{"num_hidden_layers": 12, "hidden_act": "gelu", "balance_bias": false, "router_logit_norm": 1.5, "router_bias": true, "norm_eps": 1e-06, "tie_word_embeddings": false, "optimizer": "adam_variant", "max_seq_len": 1024, "train_tokens": 292600000}
Below are experts of layer 6 (counted from 0) of a mixture-of-experts language model. Rows are named router (the router's row for the expert), down (a neuron's output weights, with its number) and show model dimensions 192-383. Each number is 200 + 30 x the weight over its row's rms, rounded and kept within 0 to 999.
Before each expert's rows: "comes before" lists some tokens at least twice as common just after its tokens as in all text. This comes from a sample of Wikipedia text that the model never trained on. Tokens count by the router's weight.

# expert 6
comes before: " the", " a", " his", " an", " be", " that"
router,188,97,146,211,231,219,180,217,213,175,236,163,222,209,229,197,160,151,227,193,199,219,220,192,267,230,230,189,169,214,225,241,219,181,186,188,144,202,173,215,192,169,225,210,207,214,226,182,134,191,213,210,227,219,267,193,220,192,222,196,190,191,207,125,225,206,175,252,233,181,159,198,140,204,138,244,185,221,216,220,183,212,199,242,195,142,184,216,187,179,198,242,168,198,231,202,161,193,148,148,230,187,123,202,192,133,149,202,221,202,177,226,200,156,174,165,252,229,173,222,172,207,197,189,189,186,200,207,183,190,206,195,233,241,233,200,171,197,180,201,223,191,231,226,228,203,174,189,230,203,212,188,155,194,218,221,164,174,196,230,223,252,231,219,176,181,213,156,181,181,173,222,194,237,221,208,228,180,213,227,210,184,161,194,164,241,214,173,188,140,138,195
down0,195,172,204,255,199,184,206,204,163,174,214,198,221,193,214,179,208,162,240,158,159,226,215,151,224,165,151,228,269,176,184,205,240,206,152,214,210,174,170,172,178,214,250,174,263,237,214,201,209,175,137,144,164,207,236,142,246,260,195,250,208,207,244,220,269,239,208,267,162,222,178,193,206,220,174,230,222,187,195,199,178,167,174,163,139,159,215,228,216,184,193,213,149,173,218,173,206,230,209,177,164,169,192,186,202,212,217,240,212,208,185,172,252,168,150,152,201,197,222,177,165,192,204,225,190,160,229,222,195,260,183,156,241,224,192,196,200,215,227,181,231,189,238,240,218,188,181,169,188,239,207,160,213,224,211,150,198,195,209,177,196,222,189,202,202,179,184,194,223,217,180,245,148,184,205,233,167,179,203,190,192,170,178,254,205,178,247,230,194,189,175,179
down1,175,192,227,197,236,141,187,205,168,168,151,171,168,203,186,189,246,233,212,200,202,160,258,226,203,228,165,115,203,182,200,210,233,173,223,215,194,201,180,198,201,236,216,192,208,205,135,228,183,224,220,195,247,217,221,243,202,234,185,236,185,227,260,210,178,219,197,215,173,227,135,206,166,195,120,151,171,183,190,160,158,198,182,236,218,212,229,182,247,192,266,175,192,185,201,238,199,227,215,205,209,235,191,120,215,187,243,202,182,222,181,176,192,135,215,190,244,222,177,220,221,192,201,194,213,199,194,154,226,190,167,153,185,204,170,229,169,225,150,265,210,178,223,203,229,201,215,240,223,217,240,258,202,188,221,220,213,266,198,208,198,180,252,236,211,228,225,228,174,183,179,217,202,203,247,210,181,200,185,179,211,190,188,165,231,151,245,254,236,198,281,200
down2,249,223,206,180,166,239,159,208,200,251,180,196,191,212,144,182,196,236,181,198,225,239,229,257,236,165,142,234,171,219,212,124,196,168,179,233,213,204,195,185,176,206,208,213,179,188,171,204,212,174,204,158,205,204,172,145,205,184,169,220,186,149,258,203,195,166,168,224,175,235,269,189,156,198,175,250,166,162,233,220,222,185,179,144,217,170,211,168,191,199,209,254,192,189,191,165,151,196,221,190,190,138,198,221,187,160,189,197,222,222,217,252,181,202,205,211,239,124,228,207,185,233,180,212,161,224,187,186,190,269,208,192,164,240,184,214,195,241,237,211,159,241,242,132,197,267,251,207,212,217,184,228,214,157,199,207,158,187,166,178,203,181,179,182,200,184,186,213,182,193,181,221,191,214,238,183,231,201,194,198,219,161,213,193,170,226,243,198,139,219,219,237
down3,196,208,148,199,191,227,187,173,202,204,231,214,242,182,193,235,281,247,206,215,224,201,173,186,224,186,201,197,168,175,192,215,203,196,153,205,203,216,242,253,229,219,247,172,188,203,218,200,202,268,169,193,144,180,189,164,183,207,155,228,219,165,237,248,210,185,171,216,162,223,171,188,207,226,254,103,200,200,198,193,247,212,201,172,176,203,188,199,226,160,172,197,203,190,156,231,217,222,231,260,253,226,163,249,163,296,203,156,164,150,217,192,223,227,221,220,191,211,185,135,192,206,168,236,216,247,191,193,227,200,219,220,165,193,197,211,174,270,212,273,154,160,234,215,183,191,235,176,158,198,210,230,179,218,223,168,161,178,171,221,194,251,230,192,240,216,219,199,214,190,210,216,183,190,207,209,142,255,176,156,295,191,187,240,208,179,169,217,161,200,210,184
down4,194,257,207,217,204,154,182,215,228,207,228,165,236,212,205,192,189,196,241,238,258,188,243,212,194,195,193,188,267,156,185,192,220,247,219,237,152,198,194,220,211,213,222,181,237,183,177,185,245,218,230,202,216,235,166,194,240,161,190,204,209,185,205,279,187,200,182,212,214,162,202,266,191,178,97,207,144,198,205,216,215,240,175,235,191,188,160,184,178,233,243,158,256,183,206,197,212,187,188,117,198,219,209,211,189,208,218,183,205,186,217,217,139,172,180,227,226,223,222,221,210,193,192,190,174,193,165,141,222,262,167,196,211,178,156,165,243,194,175,198,228,175,229,207,232,255,146,227,176,190,191,230,226,178,192,191,201,176,206,199,162,229,220,171,211,170,222,202,235,218,196,240,204,254,166,164,216,162,261,203,209,216,206,223,208,230,226,188,221,234,160,139

# expert 2
comes before: "|", " |", "\n", "-", "  ", "="
router,196,143,239,170,209,172,183,205,221,216,197,230,195,183,165,205,224,210,225,215,238,175,190,146,156,179,169,177,195,196,150,199,226,198,231,220,181,226,188,179,174,190,188,206,210,203,231,238,173,174,209,165,217,196,177,251,238,171,215,177,138,191,238,185,197,186,180,218,161,136,164,190,213,225,241,208,205,187,236,206,168,187,248,139,183,161,204,243,226,217,251,187,188,180,184,162,251,233,236,205,180,160,133,170,203,119,234,235,268,178,149,163,208,232,225,192,203,213,174,202,230,159,237,201,154,140,198,212,194,215,170,183,199,189,237,202,214,126,249,197,194,209,210,199,181,204,194,199,173,189,188,224,222,198,169,169,240,190,162,218,194,156,246,193,233,232,185,181,187,254,219,166,234,192,231,150,120,226,194,249,181,191,223,242,166,167,223,186,238,249,288,165
down13,164,205,268,192,198,175,191,191,194,146,198,168,183,178,248,155,207,208,234,192,181,136,243,231,195,161,185,163,216,245,264,195,186,192,232,246,203,221,183,227,208,196,210,228,208,223,154,134,152,198,188,214,187,231,243,214,227,219,153,195,157,171,197,186,152,183,241,211,187,259,166,231,229,232,180,236,221,156,230,231,159,218,245,220,169,149,191,211,230,218,171,223,166,150,221,195,223,194,231,213,171,191,197,185,205,206,182,219,172,224,166,153,190,120,246,222,198,205,159,189,133,179,170,195,163,249,184,225,163,227,207,180,253,250,195,204,185,170,208,211,162,199,163,184,217,145,161,165,216,182,202,203,247,221,133,223,211,208,219,215,143,189,230,209,208,214,267,204,231,170,199,239,188,217,181,221,151,192,239,231,168,236,236,186,188,163,198,181,212,198,198,166
down14,167,242,193,195,149,181,173,255,211,250,182,231,175,235,171,139,229,116,204,152,212,273,213,213,221,179,158,205,217,206,178,186,166,217,171,179,211,216,170,205,210,187,264,181,215,190,182,221,192,228,191,209,179,177,205,200,162,179,146,241,229,219,175,178,167,176,213,238,213,247,139,183,158,212,210,172,186,155,163,189,226,252,154,198,168,181,226,192,175,209,180,205,208,193,227,256,213,179,236,246,190,199,209,180,166,200,212,211,180,223,215,197,207,214,202,218,161,214,221,165,189,223,265,232,212,198,211,219,201,172,224,239,215,166,179,196,208,185,207,188,181,178,210,194,168,228,203,245,225,204,138,203,222,197,173,196,223,177,192,157,210,166,163,186,162,195,179,206,203,209,195,188,202,267,183,160,181,240,196,257,194,176,157,217,231,223,227,205,191,203,202,205
down15,215,178,260,173,220,210,212,225,217,209,208,228,217,230,184,210,216,242,190,138,166,178,183,140,233,197,184,213,167,205,156,175,203,206,242,226,195,145,197,213,120,223,176,240,236,171,170,200,220,183,211,241,210,185,212,220,212,229,210,227,164,207,196,186,182,214,184,191,237,166,188,218,230,218,226,142,173,200,173,186,219,218,233,223,178,128,216,245,198,182,225,167,162,190,192,210,198,227,230,158,205,188,216,207,170,204,224,213,170,191,255,153,189,176,229,210,236,230,203,189,242,224,166,213,186,205,234,220,203,212,172,236,190,182,234,234,216,206,230,149,269,212,261,265,152,197,157,192,149,180,177,185,185,176,186,185,235,212,131,159,222,190,232,187,246,180,190,218,201,213,189,175,173,191,179,175,165,226,192,248,197,185,243,186,139,206,185,183,197,248,229,199
down16,204,219,208,214,184,209,199,204,172,190,237,204,212,211,207,162,191,200,153,164,169,256,183,238,219,159,206,202,167,111,227,168,203,175,195,264,151,197,237,190,205,240,227,240,210,195,238,269,236,221,246,190,192,236,241,231,203,197,198,220,215,199,164,209,179,208,203,131,274,170,149,193,180,197,219,241,209,194,244,201,208,157,237,145,225,199,221,257,190,246,145,204,166,206,216,178,244,189,205,217,192,215,168,257,208,235,226,191,200,171,209,199,183,186,182,184,156,217,273,165,234,189,212,200,222,144,179,209,180,182,191,199,154,163,235,213,214,185,220,181,202,221,217,173,159,208,195,215,177,196,165,232,216,203,234,232,213,229,227,188,193,214,222,208,242,166,200,209,174,191,173,259,203,199,199,204,213,186,196,242,212,221,185,198,216,260,170,187,177,170,278,209
down17,155,189,273,196,121,229,237,189,218,216,206,223,166,237,228,176,235,201,212,221,200,260,154,144,222,194,211,190,164,110,222,243,221,236,237,216,183,170,191,202,194,206,224,178,205,214,161,168,251,193,206,149,216,231,240,230,208,207,155,233,210,249,153,191,230,184,184,214,210,167,210,179,230,203,134,216,266,228,185,231,206,209,204,161,180,215,209,204,202,178,155,202,218,203,224,164,195,176,227,145,181,215,223,207,232,199,182,164,183,276,139,186,203,200,174,213,200,222,181,162,110,207,200,223,200,198,219,190,236,144,206,184,201,231,230,181,180,207,134,176,193,182,235,137,215,155,197,264,224,243,181,180,164,134,225,164,206,157,193,212,189,211,213,188,213,196,191,199,214,200,219,222,182,180,185,215,178,217,160,246,190,203,176,199,195,177,203,212,158,226,150,247

# expert 0
comes before: ":", "-", "\n", ")", "°", "′"
router,145,185,185,185,207,243,177,159,230,231,189,186,193,163,222,146,216,222,216,178,136,239,188,251,182,241,209,199,183,206,249,179,187,214,227,202,182,192,182,201,231,191,148,174,224,217,169,204,206,190,204,236,171,156,199,192,160,255,176,209,223,195,213,198,221,243,245,113,235,236,233,283,213,224,238,139,196,146,200,202,198,229,149,161,170,204,220,195,186,205,175,207,190,170,214,179,215,140,226,211,228,163,183,201,260,207,149,212,186,169,254,243,164,198,208,196,253,183,203,137,161,194,200,229,209,182,212,240,241,215,180,207,176,188,179,184,209,224,220,239,208,178,166,173,205,182,195,190,196,169,195,204,215,192,211,203,194,241,260,211,217,211,118,239,246,180,163,222,221,167,220,186,203,139,196,197,231,160,216,139,227,159,216,157,231,222,185,213,181,204,191,245
down13,149,170,167,218,175,210,220,208,209,259,232,191,174,187,248,124,197,207,280,179,165,198,181,200,137,200,220,170,181,180,189,201,237,188,170,183,254,192,259,237,207,206,215,150,250,164,225,183,225,177,193,216,149,239,198,192,173,186,243,153,199,190,188,158,205,195,199,215,174,215,208,215,214,226,133,212,176,226,197,167,186,154,216,197,179,209,196,205,201,212,197,187,150,163,239,168,151,212,228,130,218,203,204,176,221,216,181,229,196,234,191,208,205,172,192,149,204,148,178,241,275,188,215,189,233,191,187,216,156,161,190,180,205,234,223,202,177,186,222,180,184,208,160,177,168,192,147,182,208,193,226,199,194,217,190,178,218,203,197,261,197,199,232,180,249,201,191,184,229,185,216,191,193,221,192,191,202,209,191,160,176,201,246,260,224,183,148,254,179,167,207,192
down14,206,152,229,134,212,207,159,188,211,235,228,184,164,215,180,214,195,150,224,164,211,170,172,193,170,184,200,205,252,181,182,252,191,136,165,143,195,209,155,238,187,199,124,161,189,161,149,233,223,234,243,187,222,172,193,194,173,239,152,207,166,186,201,195,216,247,195,132,216,270,189,239,208,154,196,161,172,202,212,188,174,161,190,233,184,176,215,229,194,190,221,187,231,229,270,162,189,197,190,142,181,177,222,177,156,153,212,219,134,242,154,271,179,213,258,226,231,191,161,251,241,219,207,223,216,172,187,172,191,193,229,208,225,171,189,218,182,219,197,195,167,194,226,206,205,241,203,191,182,219,161,242,235,235,172,136,251,207,179,266,158,245,194,217,218,234,221,228,208,217,181,236,220,154,199,182,188,212,131,187,158,180,185,212,187,149,207,224,162,198,225,188
down15,231,153,193,253,200,211,191,207,182,213,207,182,175,210,207,213,225,248,188,197,238,208,229,140,180,262,156,205,229,181,238,169,215,236,167,186,196,152,175,192,208,223,185,206,191,250,195,234,165,210,212,217,220,242,169,244,210,230,151,207,174,179,198,166,233,181,184,197,223,249,211,175,215,192,217,231,191,196,215,204,199,206,183,190,192,171,253,172,199,184,252,232,176,191,180,237,219,245,196,236,243,170,214,240,179,153,230,240,244,221,191,222,176,186,168,232,187,175,216,183,190,175,194,199,165,98,182,188,213,216,246,194,214,174,180,178,196,256,203,199,226,144,224,199,213,176,168,171,206,200,190,194,189,181,245,163,175,182,219,160,180,167,200,240,183,228,208,184,160,226,190,196,180,205,230,164,199,166,203,239,148,175,208,178,158,246,221,218,165,242,185,230
down16,162,250,223,217,245,210,213,161,203,177,224,237,233,203,196,162,266,240,244,197,222,210,233,228,205,179,208,194,180,143,237,220,173,235,209,194,247,206,167,231,220,200,204,193,232,203,195,201,168,213,173,186,180,166,155,163,246,259,195,184,262,257,230,263,179,226,211,201,215,170,231,192,232,222,189,191,176,210,196,221,192,190,223,241,225,197,236,227,225,179,227,203,184,234,231,259,166,146,198,196,169,218,193,205,234,157,221,193,219,193,168,219,216,161,153,265,236,264,175,175,157,265,217,192,177,211,236,222,143,205,238,145,183,164,188,190,186,265,178,234,202,145,129,176,251,196,202,164,190,232,210,222,229,211,238,239,214,194,232,188,160,181,248,195,217,188,129,200,173,203,221,168,233,210,207,235,170,192,165,194,202,213,231,173,187,177,179,229,186,149,143,165
down17,185,209,173,223,163,171,189,167,178,225,180,224,176,186,189,156,217,189,190,169,144,165,209,186,151,204,235,189,232,159,203,234,201,156,201,227,244,169,225,179,156,208,214,210,229,209,183,164,181,242,178,210,223,175,189,232,203,198,161,239,210,223,205,212,204,159,159,191,195,172,200,202,199,242,169,247,174,171,199,206,226,184,167,212,205,185,125,243,204,186,269,162,163,228,196,251,196,209,233,130,193,200,194,132,228,199,206,211,134,207,188,167,181,211,206,193,185,126,160,245,212,193,206,180,238,181,184,210,197,181,181,184,249,220,280,180,180,175,209,242,124,227,212,175,175,263,180,257,204,203,221,223,223,151,162,192,204,248,238,246,177,231,182,160,165,202,186,183,182,164,188,208,224,166,211,125,220,208,152,155,239,222,198,160,194,228,177,263,215,168,204,200